From a checkpoint of a small mixture-of-experts model trained on Wikipedia: width 160, vocabulary 8192.
Below are experts of layer 3 (counted from 0) of a mixture-of-experts language model. Rows are named gate (a neuron's input weights, with its number), up (a neuron's input weights, with its number), down (a neuron's output weights, with its number) and show model dimensions 0-159. Each number is 200 + 40 x the weight over its row's rms, rounded and kept within 0 to 999.
Before each expert's rows: "comes before" lists some tokens at least twice as common just after its tokens as in all text; "mostly gets" lists some tokens that are sent to it at least half of the time. This comes from a sample of Wikipedia text that the model never trained on. Tokens count by the router's weight.

# expert 11
comes before: "==", "===", "The", "=", "In", "|"
mostly gets: " Liberal", " Republican", " Democratic", " Country", " Conservative", "Provincial"
gate14,148,194,203,163,243,238,226,197,224,154,223,171,209,188,230,181,178,190,272,166,210,231,228,202,174,225,194,210,181,154,200,178,191,294,162,192,211,179,184,199,153,232,205,219,229,180,174,117,148,210,192,202,165,178,203,184,147,206,237,184,253,45,287,229,117,192,199,219,222,123,203,228,246,170,107,209,200,196,284,197,161,179,130,223,236,190,188,227,161,207,179,203,174,130,177,202,250,177,233,167,287,201,262,216,236,224,214,201,191,261,170,178,156,233,172,178,211,236,139,239,198,207,225,176,195,241,260,176,168,186,242,232,234,153,197,180,215,128,296,270,183,173,197,144,167,114,271,225,195,203,220,189,313,257,181,182,168,217,261,194
up14,200,64,136,203,270,233,187,217,189,247,149,186,171,226,184,254,199,272,195,324,236,113,158,146,144,125,144,191,181,143,250,243,164,231,235,190,180,251,228,183,211,195,239,170,169,168,211,203,159,173,229,170,187,187,153,182,162,206,143,224,114,177,176,218,202,210,241,161,234,165,228,181,258,174,194,180,201,279,122,201,222,151,231,201,182,210,159,234,223,226,231,183,281,266,192,216,263,241,143,196,132,168,199,183,164,211,244,180,260,149,217,279,217,189,200,247,177,191,208,221,234,171,151,272,166,220,170,163,183,199,180,213,213,189,228,203,218,253,142,126,198,230,216,237,260,159,202,237,194,227,237,227,199,223,254,157,228,166,146,176
down14,170,239,246,239,171,204,171,119,159,166,195,214,191,226,239,232,149,242,164,165,137,189,251,143,233,161,240,203,225,203,161,101,221,205,178,219,175,219,230,153,250,235,152,208,227,208,288,148,211,122,189,270,160,199,186,220,206,107,143,172,204,144,181,216,248,166,216,113,170,95,179,178,230,216,182,148,194,230,192,239,179,251,163,262,195,294,241,236,195,147,227,189,184,188,166,203,246,251,181,211,136,300,202,172,186,209,226,152,236,182,157,197,222,245,176,210,200,166,231,220,192,246,241,162,304,184,188,196,229,261,232,179,220,263,214,191,210,206,221,185,219,167,257,130,209,177,139,241,256,219,280,168,182,191,183,270,200,170,186,206
gate15,204,285,212,215,210,256,187,251,192,147,198,195,232,296,187,147,229,184,245,208,179,206,253,184,201,183,208,236,159,165,175,232,130,221,222,212,256,256,209,193,204,287,224,285,251,194,202,195,132,260,199,170,157,219,196,93,193,189,262,208,216,168,199,175,168,208,123,248,242,211,216,186,180,191,229,223,203,128,199,135,240,157,206,233,117,150,209,235,179,190,203,168,178,171,151,146,232,229,145,209,123,143,227,192,264,244,204,172,150,215,231,170,218,160,107,201,188,152,188,148,171,203,197,258,178,206,234,315,179,173,279,197,172,190,254,184,225,201,216,187,114,165,208,230,222,172,207,219,180,166,156,185,259,187,144,228,192,281,254,239
up15,235,166,140,153,223,194,175,154,222,153,202,168,116,124,231,218,151,156,255,117,186,197,190,222,139,255,233,199,216,196,124,191,148,181,243,218,194,198,222,177,241,133,210,137,169,243,150,221,206,191,183,184,235,109,204,185,245,233,129,202,217,144,189,245,211,205,234,201,190,250,188,232,176,224,207,222,217,209,258,227,237,234,177,226,235,241,190,182,297,158,210,237,204,148,271,223,159,162,254,231,255,215,197,221,184,185,146,165,326,168,187,167,140,247,231,219,206,199,291,237,194,282,209,155,287,199,224,193,182,193,183,229,224,232,116,202,157,218,247,225,226,287,160,166,148,167,207,186,225,186,191,225,163,189,213,159,264,133,187,176
down15,230,144,176,152,127,177,239,233,202,206,219,266,135,247,219,152,199,196,178,192,228,239,193,166,171,207,207,228,166,223,260,212,220,168,202,247,165,238,218,180,261,276,246,226,175,201,204,202,256,193,249,157,193,196,193,219,187,208,163,173,139,171,189,177,179,252,239,228,217,230,143,224,187,168,298,123,200,181,177,192,98,117,170,169,305,175,219,239,205,149,197,230,228,217,249,213,180,187,254,174,195,194,104,208,143,202,148,164,310,241,242,267,88,203,221,179,191,203,213,232,188,206,239,192,218,228,204,176,203,204,210,204,189,87,279,92,233,204,217,199,202,197,228,182,177,253,228,200,196,161,223,121,238,234,215,178,157,213,238,198

# expert 15
comes before: "1", "2", "3", "9", "4", "5"
mostly gets: " Silver", " +", " Em", " N", "dge", "ave"
gate0,222,197,140,149,235,214,219,256,208,177,228,229,215,239,214,169,186,178,183,150,217,187,223,191,157,218,140,123,221,237,179,169,172,189,220,270,201,171,222,220,298,214,152,230,131,197,153,186,218,269,287,218,154,145,120,135,214,252,177,156,205,160,207,175,212,233,193,267,170,147,122,204,237,232,210,220,193,209,183,289,130,202,233,193,221,66,211,185,167,188,272,180,170,151,197,208,211,202,203,239,216,148,290,206,144,256,255,168,208,229,202,228,151,150,159,169,154,195,161,206,155,193,240,220,165,197,256,224,280,275,173,202,164,247,179,213,290,208,215,213,201,271,226,201,223,165,256,193,210,162,182,221,131,196,224,171,253,175,194,186
up0,128,215,237,237,135,255,167,212,254,241,176,214,167,181,216,228,153,222,185,225,228,161,156,146,204,185,225,215,138,232,194,135,144,203,195,180,205,209,224,184,183,227,278,222,259,178,236,193,221,178,161,120,293,188,146,228,191,221,189,213,191,257,183,142,168,203,193,156,217,255,239,166,241,191,259,169,230,167,234,136,267,212,137,220,203,292,207,176,255,203,151,225,166,142,117,184,149,208,197,170,227,266,185,179,243,196,189,188,210,187,217,243,170,250,244,218,227,209,219,204,210,179,197,237,248,206,165,183,113,219,240,183,236,122,199,109,168,227,172,283,131,152,229,216,232,226,191,222,132,230,233,172,255,230,130,125,186,211,197,308
down0,132,235,219,177,226,200,191,213,99,186,245,259,227,179,218,173,115,222,161,205,186,248,243,150,202,219,279,207,254,182,215,268,242,276,181,120,193,215,113,150,170,128,293,180,190,307,251,159,123,204,227,218,231,270,172,170,180,189,168,167,195,274,185,209,197,137,241,276,172,242,140,239,215,218,197,198,259,213,223,199,259,203,212,200,170,161,218,154,160,180,183,229,205,209,197,160,225,196,192,150,225,232,207,240,154,170,242,223,187,232,229,209,190,253,116,248,234,138,158,176,284,207,175,191,203,229,175,128,194,132,208,212,172,217,189,162,181,205,185,169,203,236,240,212,227,240,236,179,201,196,120,131,246,184,195,142,212,192,246,181
gate1,218,216,138,183,223,213,202,173,197,143,111,206,216,171,174,145,208,204,208,227,162,218,217,236,198,175,239,208,184,136,197,173,240,171,177,179,259,285,189,216,186,175,236,175,194,206,188,232,206,236,191,183,125,204,241,155,183,214,187,211,253,145,156,231,304,66,197,174,201,221,181,166,246,167,182,247,179,210,215,168,148,171,259,234,213,215,130,185,194,153,226,201,205,289,212,301,255,207,200,141,218,244,233,164,209,129,187,275,170,237,159,226,234,236,120,220,200,218,219,141,191,149,176,268,199,186,207,266,122,219,146,182,137,158,237,210,204,229,270,216,206,220,153,217,212,120,206,182,130,173,186,197,235,214,255,226,287,262,158,208
up1,231,243,277,256,178,165,232,200,226,226,245,147,182,252,203,242,272,161,228,184,196,223,177,210,253,221,160,233,191,251,199,202,210,197,235,191,155,142,242,249,207,164,146,218,217,204,202,239,190,177,212,231,239,184,155,250,196,182,179,188,173,222,301,181,194,276,173,253,221,251,136,173,152,143,171,182,167,174,195,177,180,183,100,172,236,247,213,194,195,209,128,188,211,93,275,197,191,215,150,220,187,222,217,199,184,144,254,120,151,179,299,147,202,170,207,150,216,178,206,224,159,229,230,163,242,250,245,184,218,193,201,188,168,234,191,210,185,146,160,119,162,213,212,207,262,321,237,182,249,223,208,209,180,121,138,219,133,143,264,211
down1,220,157,253,182,186,201,256,114,197,239,203,175,226,200,174,174,123,205,194,206,115,196,130,221,177,221,184,215,220,189,250,178,175,221,198,221,166,146,216,240,203,203,245,160,190,165,176,245,173,144,154,154,233,154,244,153,264,144,208,149,295,238,197,160,122,219,159,229,271,177,232,218,207,221,183,188,271,263,184,262,141,284,184,167,218,242,199,158,218,191,215,187,232,264,260,213,233,228,244,150,186,238,203,148,156,149,103,149,140,226,178,149,217,269,182,249,195,245,172,231,152,219,141,210,230,188,275,200,180,229,193,155,227,207,120,197,224,198,179,227,305,216,271,215,161,174,223,191,171,252,242,199,213,164,261,209,196,231,227,167

# expert 2
comes before: " by", " to", " in", " the", " a", " on"
mostly gets: " used", " released", " made", "ated", " including", " known"
gate0,183,162,181,213,192,167,197,178,235,221,193,153,173,238,181,157,225,181,224,153,267,168,179,197,271,235,191,284,178,295,189,210,259,179,209,279,219,216,161,229,205,228,232,173,170,197,184,267,194,205,175,177,203,167,163,182,153,134,243,202,260,245,159,217,164,192,154,196,224,220,241,165,177,169,123,250,188,211,186,212,137,210,129,265,212,263,172,220,180,191,165,217,212,153,248,176,296,115,279,186,251,141,269,231,163,195,155,259,188,156,275,168,159,157,211,167,194,196,188,230,213,235,156,229,292,246,207,164,141,273,209,173,144,266,285,208,159,110,238,209,207,201,226,150,237,153,192,189,130,165,189,207,244,218,234,200,181,194,188,199
up0,140,205,216,89,167,256,205,214,215,246,187,212,202,178,145,223,184,166,192,250,252,198,190,133,211,192,198,171,148,265,271,141,148,209,210,247,149,199,175,256,190,171,266,138,150,182,191,181,274,170,194,207,124,200,200,129,194,229,196,212,207,96,133,203,191,230,191,213,210,237,203,194,240,218,251,190,243,279,229,232,177,190,220,146,199,208,229,225,207,197,182,188,154,225,225,215,287,230,213,252,162,152,217,215,185,246,250,157,198,181,136,312,157,261,248,161,167,196,167,199,171,134,153,245,187,213,165,210,270,295,179,206,182,151,114,181,214,238,214,249,209,230,154,260,175,194,164,189,179,191,228,176,181,227,175,283,232,264,211,179
down0,318,210,278,240,209,233,213,225,257,212,125,194,176,83,127,181,227,205,137,198,242,179,180,184,204,177,235,228,175,184,293,240,206,214,234,104,271,114,269,155,221,206,208,193,146,259,244,201,182,209,211,242,133,225,209,195,154,214,199,179,221,223,84,217,209,244,160,212,200,163,199,134,152,131,169,160,169,215,231,181,198,216,170,195,204,137,158,242,203,190,243,181,176,247,202,209,192,233,208,205,199,185,248,170,167,289,148,223,198,166,193,222,157,173,189,221,266,192,212,232,209,195,244,191,211,125,213,197,154,224,168,170,241,173,166,203,243,124,145,215,274,240,213,221,192,249,184,233,226,164,246,119,214,204,236,252,188,213,176,227
gate1,233,149,249,223,131,204,198,154,167,191,216,201,151,218,190,180,162,161,224,212,186,214,224,185,173,141,134,285,167,197,272,213,204,223,182,215,185,175,232,212,223,201,242,201,158,233,122,176,231,143,188,176,196,257,174,198,214,159,286,172,243,200,190,211,107,275,287,227,173,121,213,192,230,166,298,242,180,196,245,158,243,184,115,271,124,201,234,201,163,174,225,216,251,188,145,192,224,205,204,236,189,148,182,163,211,235,225,163,163,205,153,192,200,102,157,191,220,235,258,190,231,260,268,178,256,124,273,208,195,182,247,191,201,219,154,219,161,197,208,207,196,225,215,208,151,210,245,251,251,200,214,198,190,211,206,184,197,274,143,73
up1,249,191,212,235,171,188,170,186,139,208,207,212,162,171,153,165,144,159,142,214,147,180,192,213,183,181,214,282,194,233,246,180,242,158,211,156,153,221,275,157,211,190,230,250,157,227,127,220,246,147,217,188,206,251,180,224,210,147,222,203,176,160,137,214,152,235,258,180,159,159,219,197,238,186,283,214,236,176,256,115,239,185,100,174,100,182,170,221,287,215,202,272,204,196,158,204,262,202,176,178,174,129,189,167,184,242,176,235,188,186,139,198,261,108,213,224,245,221,268,167,245,236,228,186,245,158,225,299,175,143,181,213,159,224,208,250,145,215,239,209,193,257,241,179,194,266,218,216,231,231,170,204,250,167,234,190,201,186,184,110
down1,179,178,251,222,174,206,195,202,205,180,189,219,200,173,167,218,190,171,185,171,193,190,230,145,269,156,195,192,176,221,240,208,229,267,256,255,202,228,106,189,163,206,200,181,228,248,161,143,198,252,163,165,169,238,228,185,175,137,203,176,222,221,208,170,154,141,258,160,271,157,262,191,225,213,263,225,169,218,140,148,179,271,150,278,193,131,141,177,142,162,170,185,255,157,220,208,250,165,233,217,198,153,272,255,171,135,180,227,206,243,277,171,192,140,271,271,211,275,247,296,182,236,209,117,197,129,135,253,188,235,198,122,202,167,172,195,210,198,224,202,268,162,231,248,194,237,152,215,171,179,164,228,246,220,228,153,246,211,203,170

# expert 12
comes before: "-", " of", ")", "|", "'", " for"
mostly gets: " film", " Best", " north", " south", " man", " Award"
gate0,157,199,253,183,213,214,246,202,204,117,160,168,257,142,186,256,229,241,217,283,181,250,245,249,165,166,208,155,192,248,245,254,246,177,187,209,261,169,202,161,214,241,189,134,250,166,252,148,235,161,215,218,268,267,239,180,208,262,192,242,161,162,175,208,243,187,204,164,118,116,150,236,333,170,193,168,191,216,146,195,127,228,215,185,234,167,233,249,191,243,166,224,193,223,160,199,193,164,247,192,232,275,185,145,208,131,190,246,169,255,188,224,185,112,171,109,184,212,181,203,209,190,186,239,179,186,187,105,180,210,304,165,226,249,178,242,167,268,170,201,220,205,166,212,240,194,178,228,170,182,201,226,215,199,184,159,178,192,163,207
up0,158,256,224,245,234,233,243,238,166,132,194,200,222,177,204,215,186,251,159,251,127,234,199,240,189,258,241,133,171,212,169,221,246,104,249,164,234,182,180,148,229,193,243,214,228,161,261,135,227,163,205,236,222,170,149,230,172,160,227,228,175,168,180,242,194,126,258,198,166,175,216,188,211,194,186,179,137,164,115,236,151,202,238,150,224,227,197,195,223,193,247,243,287,242,145,118,229,248,350,227,158,158,253,222,277,173,222,194,226,234,168,199,211,204,158,202,158,171,178,233,201,217,159,179,237,89,194,185,238,191,262,177,199,230,207,170,164,120,215,194,185,229,157,223,258,203,211,170,212,178,149,184,234,185,209,183,173,250,207,270
down0,268,203,248,170,179,280,187,231,193,153,174,193,257,199,224,122,138,194,97,213,244,215,154,183,149,141,236,147,178,150,248,185,182,186,259,209,257,278,145,186,159,231,174,184,191,180,243,140,210,232,205,171,219,192,206,237,190,217,146,232,213,196,203,252,179,224,176,207,155,177,158,201,331,213,210,180,142,162,152,224,151,186,230,143,231,284,283,225,142,124,190,255,237,264,99,237,186,167,254,219,149,185,149,204,205,199,166,228,248,209,177,173,179,207,162,134,203,255,247,289,236,183,257,210,190,163,198,171,237,177,194,246,214,200,195,198,209,196,159,209,226,161,177,247,214,162,251,265,214,225,190,174,148,217,171,178,195,231,208,252
gate1,275,134,120,176,244,160,237,233,186,203,245,239,198,95,178,217,173,208,218,207,192,230,180,206,210,235,174,276,198,310,251,202,155,198,143,263,158,206,233,175,254,177,264,201,270,214,138,136,210,267,198,192,199,270,173,167,180,159,240,200,141,236,264,204,220,250,205,274,130,193,174,155,193,238,133,202,131,119,197,209,144,276,211,184,177,124,254,213,219,191,243,196,207,220,153,194,148,217,219,224,281,231,247,264,212,154,205,259,129,195,176,161,227,158,205,229,160,217,183,196,209,177,212,212,206,188,206,123,180,233,194,151,192,202,237,177,294,185,171,172,201,181,216,206,134,228,161,196,177,177,166,181,190,216,229,219,204,172,275,204
up1,223,199,153,185,240,241,227,199,243,171,258,264,263,225,184,189,171,196,202,269,167,186,213,228,275,167,172,207,141,270,234,144,270,201,140,196,207,146,192,200,218,194,211,243,155,218,201,257,200,205,200,218,130,230,234,168,183,125,182,186,160,189,282,235,197,275,230,223,188,212,202,231,217,150,214,195,172,247,162,175,134,164,202,103,218,199,199,214,258,137,209,214,207,197,198,227,250,217,154,290,191,210,154,238,234,207,272,155,126,243,146,205,200,208,196,174,207,204,178,194,199,250,85,262,121,246,168,165,216,259,166,170,201,245,234,167,184,134,142,190,166,173,187,270,300,217,211,224,173,248,168,135,173,202,155,199,171,220,220,123
down1,98,252,290,232,134,178,155,224,204,229,191,229,216,169,121,232,183,184,238,174,194,214,191,111,182,185,221,219,204,204,173,186,122,154,213,139,284,206,298,211,221,251,180,150,69,244,157,184,192,217,215,203,204,144,233,193,157,209,162,202,218,201,157,215,237,220,184,238,204,177,215,165,211,228,159,195,163,233,178,230,165,164,199,200,223,229,232,158,177,214,168,236,201,184,288,222,207,276,220,224,263,212,118,151,214,166,152,171,230,148,234,174,213,179,198,226,236,217,236,173,207,219,125,182,271,219,205,245,216,206,197,228,208,171,184,195,158,283,209,227,206,280,284,98,252,165,188,156,215,182,243,196,205,190,121,232,178,212,204,270

# expert 7
comes before: " of", ".", ",", " and", " in", " to"
mostly gets: " people", "ations", "ities", " members", " years", " species"
gate0,274,228,185,247,239,208,177,252,176,162,145,227,165,184,132,248,145,209,203,169,195,179,159,235,158,160,166,217,222,234,260,238,159,239,226,225,211,203,225,191,182,154,259,246,237,139,185,150,207,177,277,219,230,93,179,235,214,288,190,178,147,191,177,235,226,231,126,153,150,170,189,176,229,221,227,67,196,240,161,116,145,245,198,169,196,177,215,215,191,245,236,215,203,243,162,234,225,202,156,246,186,218,200,184,106,231,201,234,195,202,260,97,252,226,196,162,208,187,182,175,191,145,192,196,216,201,157,268,252,197,227,276,231,239,225,141,235,191,181,179,233,136,216,116,224,231,243,178,199,257,208,173,222,249,167,182,249,223,247,162
up0,133,159,157,142,216,172,286,175,251,222,280,177,218,178,282,177,252,227,194,237,226,244,230,174,262,230,206,173,218,122,197,171,260,175,200,199,182,189,212,183,225,233,114,146,151,220,218,252,206,182,132,170,164,268,220,148,181,137,172,243,224,210,198,166,171,177,239,198,224,233,211,223,168,189,224,319,177,225,192,219,229,168,218,216,177,187,199,198,207,160,154,186,192,160,198,197,171,222,215,153,180,231,135,180,242,130,212,184,215,253,162,329,142,158,172,283,194,249,203,211,210,205,197,214,163,254,285,153,163,183,186,157,188,152,223,256,180,184,198,200,182,242,137,276,204,230,125,236,205,122,231,274,178,186,264,219,188,165,198,237
down0,232,170,184,295,216,181,141,226,148,195,207,149,222,191,149,242,162,182,212,194,228,202,205,247,173,234,213,145,199,185,203,198,195,174,258,194,235,235,287,163,197,215,258,260,195,224,145,140,226,203,225,227,198,175,235,178,202,225,241,224,170,224,199,262,180,224,151,155,262,153,182,141,184,193,202,95,260,224,153,188,155,216,148,220,203,190,181,235,262,193,166,254,171,151,161,253,227,144,171,201,286,120,228,207,180,250,284,248,196,207,232,207,241,168,249,231,173,237,172,173,216,232,224,154,248,143,134,312,227,237,155,182,154,185,198,192,155,194,245,122,179,214,188,240,164,193,237,270,138,94,227,154,208,173,176,218,151,193,147,195
gate1,208,216,267,232,258,167,151,297,168,126,256,205,206,165,183,123,204,180,175,180,176,199,98,228,246,168,200,189,209,200,221,188,113,164,205,292,260,187,235,196,242,219,235,244,176,190,143,229,162,200,175,215,195,185,208,263,171,159,165,172,246,244,128,280,226,121,199,198,222,236,174,261,248,220,171,196,163,149,264,239,171,208,176,204,196,197,189,169,174,178,153,183,230,212,207,220,224,132,197,161,224,176,197,159,194,150,143,279,246,200,193,223,290,216,134,213,264,223,182,193,245,192,203,219,159,283,221,182,185,138,197,232,183,163,223,192,281,180,287,189,219,220,172,162,182,240,192,179,79,181,194,237,226,214,209,137,220,153,233,188
up1,217,169,279,173,152,219,185,196,179,155,239,203,222,144,346,166,248,246,154,242,205,214,212,227,229,120,166,237,243,165,234,173,199,166,213,208,149,136,258,167,225,215,227,170,203,202,257,183,186,131,144,200,249,215,165,290,205,224,195,222,198,201,145,241,241,232,227,202,174,180,199,210,188,169,225,175,167,225,189,174,213,223,252,250,206,180,224,207,207,202,158,229,206,140,166,226,228,158,199,88,156,225,162,218,120,181,242,128,279,254,142,183,220,149,201,136,177,199,183,207,220,217,125,172,145,207,223,234,217,199,183,310,217,170,194,223,209,194,170,189,218,264,218,171,115,318,157,206,170,233,161,198,174,229,177,220,186,171,185,271
down1,216,144,159,154,178,221,207,177,215,204,216,244,200,223,270,175,206,170,286,220,200,200,184,217,80,146,190,246,191,243,161,222,216,234,187,148,149,200,219,201,231,143,165,191,265,167,226,226,201,250,191,197,167,269,242,219,204,84,211,183,210,154,174,149,238,154,184,220,315,182,214,213,217,193,172,139,269,280,190,195,262,219,162,237,208,221,174,175,247,200,167,189,215,168,148,202,199,165,159,197,184,194,261,183,203,230,177,197,267,266,264,85,217,226,247,212,187,270,224,212,150,196,216,200,240,252,176,163,235,232,174,225,277,227,240,163,202,185,115,142,182,214,261,194,182,152,238,187,177,157,173,193,202,228,135,92,228,183,194,209

# expert 6
comes before: " the", " be", " a", " his", " their", " her"
mostly gets: " not", " to", " than", " through", " about", " over"
gate0,146,153,283,114,185,215,250,171,240,235,204,223,84,168,183,219,264,243,189,146,158,169,201,228,203,178,270,170,165,215,157,175,197,206,151,269,225,180,149,221,193,250,174,211,156,158,216,317,135,144,199,194,179,270,198,271,237,166,224,155,182,251,145,161,212,166,177,244,189,167,233,231,198,155,234,162,195,219,176,198,231,234,129,288,246,190,148,210,190,168,137,211,295,197,213,206,127,187,248,186,223,185,296,161,203,198,170,176,175,222,201,232,258,201,279,208,210,175,191,202,197,202,198,257,135,266,191,183,240,166,172,207,204,186,178,225,184,188,213,150,210,248,142,241,240,150,201,198,136,171,203,172,196,298,194,191,189,197,225,178
up0,117,186,259,152,186,280,230,229,253,245,201,251,200,165,208,180,228,253,214,204,138,153,131,207,141,226,191,168,240,216,162,195,175,205,124,251,262,167,179,194,119,216,172,215,182,164,202,296,128,174,195,197,193,218,218,218,242,203,231,203,191,215,134,169,181,166,179,212,230,182,246,256,205,176,247,216,149,187,238,230,219,285,79,291,165,164,140,153,218,169,107,231,247,176,222,147,211,232,202,200,185,185,261,162,181,161,149,178,155,252,196,236,241,158,284,254,226,203,216,180,174,166,196,230,202,223,221,220,168,218,174,190,188,172,244,184,139,253,212,174,225,195,124,238,277,142,218,185,159,186,189,183,176,278,261,224,183,204,200,168
down0,212,239,174,236,150,196,230,188,215,248,159,187,201,254,182,207,187,146,215,226,150,280,211,267,201,166,192,181,256,248,211,232,201,262,188,206,219,213,149,224,156,232,174,179,228,154,224,258,170,122,144,177,209,191,199,286,179,186,268,156,208,179,210,161,259,211,226,134,177,188,186,228,191,215,154,189,238,265,255,303,217,173,165,213,183,205,154,186,154,183,220,136,172,153,162,283,229,185,159,160,162,193,206,208,210,181,201,169,204,181,202,162,157,143,244,169,157,262,217,294,189,208,123,245,224,151,279,174,211,220,263,247,243,112,166,251,243,257,164,205,198,252,138,245,201,148,152,128,152,215,180,226,179,188,252,134,270,236,213,171
gate1,221,204,255,184,195,221,226,197,185,160,215,224,214,217,208,197,196,163,200,193,217,209,226,177,287,255,194,215,127,69,152,206,233,247,211,217,193,244,160,240,204,224,239,120,187,144,186,217,174,264,160,154,267,235,178,166,232,277,293,228,198,204,202,231,177,200,181,112,226,198,186,221,161,190,157,181,209,213,183,153,203,200,215,169,220,278,140,218,280,221,182,222,239,157,209,179,151,248,263,259,228,237,155,178,202,179,116,269,207,143,184,243,216,205,176,124,138,169,203,184,202,211,188,139,248,217,281,245,198,204,152,190,184,186,286,208,189,196,207,260,190,200,198,236,173,180,164,216,128,137,248,132,178,171,112,256,166,161,215,265
up1,244,122,199,193,218,249,175,195,134,164,192,203,195,178,106,100,201,171,232,171,201,242,250,209,276,189,133,252,192,203,186,137,175,158,176,210,226,200,280,113,219,170,175,172,209,279,183,145,188,150,281,231,217,143,248,180,222,172,202,154,258,208,194,270,214,135,199,235,173,265,153,180,224,243,173,192,228,225,190,163,215,245,226,163,120,203,267,153,197,226,283,203,181,234,197,205,242,197,186,198,200,146,285,187,194,212,233,207,177,237,151,223,167,208,190,214,153,162,165,197,324,236,121,215,142,221,155,199,254,173,201,233,257,243,217,150,246,232,197,196,207,181,211,250,205,259,221,204,149,214,194,184,241,231,167,171,137,190,204,143
down1,192,164,285,207,203,262,186,172,209,172,177,170,229,231,138,193,179,245,227,203,180,247,170,199,262,159,194,203,207,230,286,163,202,175,123,219,225,167,183,202,137,197,236,188,169,201,209,145,163,195,144,98,191,168,209,253,223,219,230,188,145,155,239,255,245,257,218,242,217,124,132,181,184,227,236,228,227,232,137,263,207,167,196,191,144,176,170,133,267,176,210,147,234,217,184,142,150,195,242,179,185,204,256,226,167,229,207,258,247,211,118,215,199,137,234,239,189,243,189,192,195,273,146,218,172,225,167,219,186,217,196,199,131,243,138,278,146,226,228,231,239,121,228,191,244,171,233,233,172,274,145,247,278,177,207,152,144,251,253,214